Experts of a small language model.
Size: 13 layers, width 256, vocabulary 16384, 37.6M parameters.
Below are experts of layer 2 (counted from 0) of a mixture-of-experts language model. Rows are named router (the router's row for the expert), gate (a neuron's input weights, with its number), up (a neuron's input weights, with its number), down (a neuron's output weights, with its number) and show model dimensions 128-191. Each number is 50 + 12 x the weight over its row's rms, rounded and kept within 0 to 99.
After each expert's rows: a language model's description of what the expert responds to; "raises" lists some tokens whose logits its average output raises strongly, later layers aside. This comes from a sample of Wikipedia text that the model never trained on.

# expert 31
router:53 58 42 57 45 43 37 48 41 58 49 44 41 61 55 39 58 40 32 39 45 67 46 42 78 38 53 68 42 59 48 30 42 38 52 54 48 50 71 29 68 56 48 28 46 54 46 46 41 46 50 41 57 55 42 42 66 54 66 53 70 46 39 51
gate0:59 64 54 43 62 50 51 61 28 38 38 61 63 39 46 31 38 55 40 55 50 72 35 40 66 54 48 55 52 46 62 40 53 46 72 61 68 44 62 52 46 54 53 77 41 55 57 53 38 62 60 23 75 58 45 39 56 44 55 51 76 38 48 37
up0:57 44 59 41 55 32 49 55 74 25 46 64 51 46 32 62 71 58 54 59 48 43 43 24 25 54 25 83 33 51 41 44 48 27 36 45 48 40 63 60 42 62 37 61 36 55 35 50 46 45 47 43 52 57 51 45 46 32 55 59 40 51 45 51
down0:18 51 49 54 48 49 58 68 59 66 52 57 55 56 68 27 49 47 55 44 66 54 74 32 71 45 54 46 41 53 54 54 21 53 34 69 41 47 62 90 49 55 52 45 26 55 56 65 64 56 37 55 31 51 34 27 41 33 55 55 45 48 50 65
What it handles: Infinitive to, dates. The word to, year prefixes 202/201 in headings, and word-start pieces like be in quoted "beautiful", in infobox-style text.
raises: "rom", " at", " the", " active"

# expert 3
router:66 48 67 63 70 49 67 60 53 61 33 36 61 61 54 55 71 24 30 39 59 53 53 43 52 17 42 59 52 47 51 43 27 39 38 38 42 33 53 39 71 59 51 32 47 47 48 45 49 29 41 45 36 55 35 41 61 62 46 59 58 42 62 34
gate0:71 67 51 59 50 35 52 59 45 33 43 49 50 52 52 51 53 57 55 37 45 42 60 63 67 60 64 56 55 58 66 43 43 28 55 41 27 38 46 47 28 46 46 37 28 33 63 50 50 43 37 55 46 35 53 48 68 50 46 57 57 48 39 61
up0:28 67 70 52 55 37 70 35 63 66 55 52 50 50 54 68 48 49 49 49 53 78 57 34 60 37 48 35 43 46 61 42 46 31 68 39 40 52 40 59 49 57 24 55 49 46 56 68 72 56 54 45 50 57 45 69 34 35 31 58 45 59 77 43
down0:42 47 65 71 37 53 50 58 58 39 69 39 32 52 71 77 27 56 48 46 60 64 25 52 60 64 27 73 52 34 49 64 54 46 50 39 70 67 39 63 70 44 62 44 43 46 40 68 69 50 58 71 64 38 35 40 56 29 49 74 47 54 14 52
What it handles: Section headers, table pipes. Wiki heading markers (==, ===) after blank lines, table row pipes, en dashes, and word-initial pieces like re in remarkably, refreshing.
raises: "See", " See", "Awards", "Review", " Hon", "Reception"

# expert 36
router:49 32 49 72 50 63 44 58 40 67 41 44 45 44 79 69 40 60 26 49 55 53 47 35 60 46 67 49 61 59 49 39 46 52 47 52 46 37 32 12 56 68 70 31 56 40 53 48 73 51 48 52 68 33 49 43 59 36 74 75 65 58 56 47
gate0:53 58 55 63 55 55 59 49 60 31 48 47 47 61 53 37 49 50 51 21 60 63 59 53 58 44 55 31 40 68 61 63 58 45 66 47 49 57 41 53 42 50 31 41 25 34 57 45 45 56 83 50 52 50 52 51 46 84 56 33 58 38 50 68
up0:46 29 56 34 48 56 58 31 50 55 45 35 67 51 52 54 64 70 41 63 25 59 52 11 47 58 55 61 68 60 50 61 46 41 42 52 36 60 42 58 15 56 59 49 58 36 53 71 63 42 36 66 58 37 47 54 46 20 22 68 26 60 56 56
down0:73 54 31 45 45 49 59 60 43 41 53 46 33 42 49 57 42 40 55 40 46 61 48 58 48 58 54 57 61 53 51 46 38 65 42 50 54 54 68 47 45 30 61 60 54 63 44 52 56 48 33 47 83 49 45 55 67 25 42 37 37 51 68 37
What it handles: Countries, places, nationalities. Country, city, state and nationality names, often completing multiword names, e.g. York, States, France, London, French, Carolina.
raises: "'s", "ian", "ite", "’s", "-American", ","

# expert 46
router:53 57 79 55 69 38 45 73 65 60 36 37 51 38 39 38 40 58 65 33 55 43 48 45 37 50 45 51 50 44 83 51 40 64 42 37 44 53 53 27 58 54 47 41 58 53 55 47 59 51 33 38 60 54 33 48 78 68 63 65 59 55 57 59
gate0:60 41 44 54 39 56 40 45 51 52 55 56 37 59 30 59 36 54 60 17 44 54 62 49 42 61 41 40 54 27 56 26 69 62 53 45 47 55 87 37 35 47 53 53 33 40 43 48 34 49 48 60 68 55 54 44 45 66 31 57 42 24 49 64
up0:56 34 36 47 44 38 45 44 55 43 44 60 64 54 44 58 57 42 63 43 46 68 43 47 59 54 65 27 63 29 48 50 76 49 63 77 26 53 58 50 43 39 61 62 25 54 35 55 30 51 48 56 55 47 36 45 36 36 44 65 33 46 38 51
down0:72 53 54 54 35 29 57 52 48 25 75 33 64 36 45 65 62 69 49 39 47 67 49 24 69 63 44 47 63 48 43 40 40 57 63 71 59 60 50 60 42 58 36 48 52 55 33 62 44 54 67 45 65 38 37 68 47 47 70 17 56 50 56 51
What it handles: Auxiliary and main verbs. Finite verbs right after a subject, mostly was, is, has, were, also present verbs like takes, lives, include.
raises: " not", "n't", " drawn", " also", " named", " still"

# expert 58
router:58 40 44 51 62 41 28 57 38 57 29 35 75 30 68 61 54 34 49 38 58 48 42 62 57 34 46 51 54 56 69 63 53 67 50 45 52 31 55 27 58 50 32 55 47 42 60 61 45 50 39 43 64 61 43 21 60 47 65 28 56 50 69 37
gate0:29 41 63 40 58 40 44 33 74 43 39 29 53 62 54 44 35 42 36 64 42 65 62 58 51 34 72 58 45 58 33 28 64 68 57 77 33 20 48 39 39 46 59 40 65 73 63 66 55 55 57 51 38 44 32 54 73 58 52 48 47 68 62 60
up0:61 83 41 50 29 55 53 37 27 47 51 52 49 48 55 52 57 57 42 48 60 57 29 39 52 50 47 51 56 40 53 66 25 39 57 42 57 61 59 57 60 46 52 46 24 35 27 44 41 38 38 62 55 69 52 38 48 50 45 59 51 42 35 26
down0:48 46 66 51 71 58 43 46 49 58 48 56 45 49 51 53 51 53 49 49 43 68 55 43 67 47 68 43 42 48 65 60 42 64 55 44 41 71 26 62 57 48 30 64 46 51 79 61 67 56 68 25 62 31 49 47 55 37 59 46 49 41 54 31
What it handles: Indefinite article a. Articles a and an after as, was, is, plus coordinate marker characters and pieces like pe in romanised names.
raises: " /", " Apps", "="

# expert 20
router:77 40 43 64 52 45 56 51 48 66 22 44 65 45 70 50 34 51 39 36 49 55 66 55 36 46 35 42 51 61 59 57 44 56 42 55 44 42 61 35 61 65 48 42 36 55 61 69 69 25 45 63 41 71 43 52 59 47 68 69 55 66 52 59
gate0:53 71 46 40 66 47 44 57 56 63 55 51 64 64 73 30 50 13 61 42 45 63 49 57 63 44 22 36 49 47 52 67 41 38 45 47 49 28 37 40 66 54 51 30 61 47 57 52 53 51 53 43 53 54 37 44 36 41 64 48 41 58 36 50
up0:52 40 49 67 48 47 69 63 47 50 60 55 36 40 40 76 51 72 42 39 37 62 54 38 48 59 65 55 55 61 38 30 57 60 57 67 47 75 49 55 51 41 72 69 53 69 36 47 43 46 40 45 73 39 54 17 46 42 44 60 46 45 68 37
down0:46 37 53 55 17 23 54 27 73 26 49 51 55 34 58 69 39 60 32 16 29 28 47 39 28 47 59 74 62 45 40 52 60 51 60 63 39 51 38 59 39 55 50 64 50 61 48 52 43 44 34 45 56 59 56 47 60 33 60 50 47 51 52 58
What it handles: Line breaks, number words. Line breaks ending list or table lines, plus final year digits and word pieces like "our" in F-our and "ix" in S-ix.
raises: "-", "|", " ", "In", "\"", "==="

# expert 12
router:59 57 71 75 47 62 36 61 57 67 45 29 49 46 61 34 60 60 46 41 35 34 47 46 57 51 36 68 62 47 60 43 55 52 41 45 49 48 41 19 78 77 49 57 61 37 42 60 68 49 51 63 63 52 41 47 58 51 81 52 49 68 65 37
gate0:57 36 54 65 37 43 32 45 47 57 33 52 48 57 57 42 53 54 48 59 66 42 64 53 31 49 54 52 60 44 50 47 60 52 52 59 49 55 64 51 47 33 47 47 28 62 71 52 58 52 48 39 46 43 53 51 54 47 83 74 44 51 66 53
up0:41 43 48 40 68 89 57 44 56 34 72 80 54 49 48 49 45 46 43 34 53 74 56 54 62 59 48 49 44 59 56 47 44 29 56 41 38 40 47 45 56 59 64 45 58 48 33 59 34 40 60 49 36 60 50 40 53 57 35 42 56 52 49 52
down0:53 56 54 47 56 49 46 57 45 39 53 46 48 54 44 63 45 45 43 54 45 32 63 39 52 62 58 35 58 50 49 62 72 36 47 55 59 46 37 59 34 50 52 75 44 56 36 39 65 47 39 49 50 37 52 46 44 49 77 70 46 56 41 64
What it handles: Main verbs after auxiliaries. Past participles and verbs after was, is, also or to in narrative prose, e.g. been, used, made, became, kept, served.
raises: " the", " a", " by", " in", " to", " an"

# expert 18
router:52 16 54 52 48 51 76 49 54 47 19 49 49 54 52 73 29 41 51 34 37 60 32 46 61 61 43 52 55 47 58 38 34 36 45 48 48 27 45 27 61 56 59 29 60 33 50 58 67 46 39 66 42 51 59 53 76 47 73 54 55 53 60 50
gate0:50 39 29 42 26 51 34 45 54 43 45 55 46 80 52 61 68 45 52 35 50 33 61 56 44 63 43 52 71 49 52 64 72 62 61 58 62 53 61 44 53 36 34 46 57 49 32 39 52 70 61 43 54 34 84 57 43 61 54 49 40 30 38 49
up0:77 65 41 47 56 35 39 56 48 47 55 49 37 24 54 53 68 82 48 39 78 64 54 45 64 69 29 53 39 59 31 39 34 50 47 35 54 38 40 56 74 46 53 25 43 49 70 54 60 55 38 64 61 55 56 39 47 26 48 57 64 63 65 43
down0:34 48 49 44 45 63 69 37 41 60 65 57 51 47 45 48 49 25 32 55 55 76 54 56 38 48 42 67 45 65 46 58 44 46 42 55 43 46 43 73 35 47 31 54 54 61 53 38 76 52 33 34 59 47 35 35 60 67 36 56 51 36 39 50
What it handles: Word-final pieces, units. Later pieces inside split words (res-urg-ence, Con-cept), units after numbers like million, cm, -year, and table row ends.
raises: "es", "y", " for"

# expert 41
router:58 45 36 74 44 37 44 48 39 69 36 41 59 42 55 48 66 47 46 13 39 52 35 23 70 62 47 63 57 44 70 48 37 57 42 42 43 51 41 31 63 60 49 23 55 37 64 54 40 36 32 44 52 67 34 37 39 42 44 63 52 58 47 34
gate0:69 54 58 41 33 56 65 34 49 34 66 78 49 42 42 66 51 35 66 36 64 52 52 59 57 60 50 61 42 42 57 57 52 43 43 26 57 50 57 38 51 37 38 57 53 37 60 69 43 53 44 70 62 51 60 59 40 54 27 38 35 37 54 44
up0:66 29 57 49 50 67 51 56 49 39 78 65 59 22 49 69 66 27 70 45 48 39 56 80 77 66 34 36 35 54 50 50 57 38 47 28 45 55 36 41 55 50 52 42 50 43 55 59 36 40 42 47 59 51 59 56 45 50 51 29 11 42 64 63
down0:55 49 38 45 61 57 58 36 64 55 48 62 48 43 61 32 59 61 49 49 54 67 39 44 47 35 78 45 46 56 50 42 42 47 63 44 57 34 63 63 44 49 55 45 51 57 50 45 47 49 50 53 19 49 36 41 46 43 55 63 51 56 53 61
What it handles: Opening parentheses, quotes. Opening parentheses after a noun introducing dates or asides, as in "(1941–1945", "(very)", and closing quote-punctuation combinations like ", and .".
raises: "Note", "original", "including", "disambiguation", "In"

# expert 44
router:75 47 57 59 56 57 56 50 48 56 45 53 60 70 55 49 49 34 43 42 44 41 35 31 55 28 48 63 62 58 73 54 43 47 48 35 58 54 42 28 70 64 58 44 58 39 49 49 59 21 53 46 57 43 30 57 79 40 57 61 61 57 44 54
gate0:57 57 32 61 41 44 67 55 45 61 63 37 60 43 53 57 49 50 40 51 45 49 46 34 63 32 89 61 49 66 54 55 37 49 70 46 49 46 65 58 57 63 57 52 36 62 38 34 51 25 45 57 31 57 53 61 64 26 51 44 45 64 57 61
up0:47 43 66 26 48 52 45 54 58 37 34 41 54 48 39 56 56 50 58 50 49 49 57 61 32 56 17 46 50 37 43 45 58 50 50 44 56 54 50 54 46 51 45 34 56 49 63 65 51 72 61 48 61 45 54 41 34 72 40 40 53 30 36 39
down0:47 57 33 54 53 49 43 36 51 45 51 68 49 47 62 44 42 87 56 52 43 36 51 64 46 60 45 35 41 43 33 65 50 48 47 51 44 48 37 00 73 59 53 58 49 54 41 65 64 48 42 35 49 51 54 48 42 44 51 52 31 29 65 34
What it handles: Line and section ends. Sentence-final periods, paragraph breaks, heading-closing == marks, and list-item hyphens or table pipes starting a new line.
raises: "===", "The", "There", "In", "==", "According"

# expert 30
router:51 38 45 54 79 37 58 44 37 66 41 62 81 35 64 21 43 45 45 12 56 39 41 47 75 48 48 55 52 58 61 46 56 47 41 52 43 50 47 25 62 59 53 40 42 47 60 45 56 52 45 56 53 42 35 57 48 55 72 52 62 56 56 46
gate0:62 44 52 58 62 73 66 53 45 62 50 28 53 54 32 68 38 69 76 61 40 39 55 51 51 57 52 43 48 49 45 58 46 65 52 62 52 40 54 33 42 70 55 33 68 23 48 68 51 36 29 68 50 45 46 43 22 81 59 69 55 35 61 66
up0:26 44 53 25 39 59 44 51 56 54 58 48 50 31 48 26 53 46 65 32 65 63 26 56 50 42 41 46 28 38 31 45 49 32 69 93 42 46 64 61 38 67 66 36 40 78 60 45 50 57 45 47 46 64 47 46 41 61 39 44 41 50 44 63
down0:27 50 70 78 47 45 39 50 59 58 53 52 52 57 52 43 54 45 51 39 60 48 51 55 64 46 48 61 61 65 40 23 54 56 60 44 42 32 68 25 22 60 54 42 41 38 49 49 26 51 29 45 50 48 42 59 47 44 51 51 47 36 39 55
What it handles: Conjunctions and punctuation. Clause-joining words and marks such as and, but, as, periods, semicolons and equals signs in table legends like 1.000 mi = 1.609.
raises: " the", " His", " He"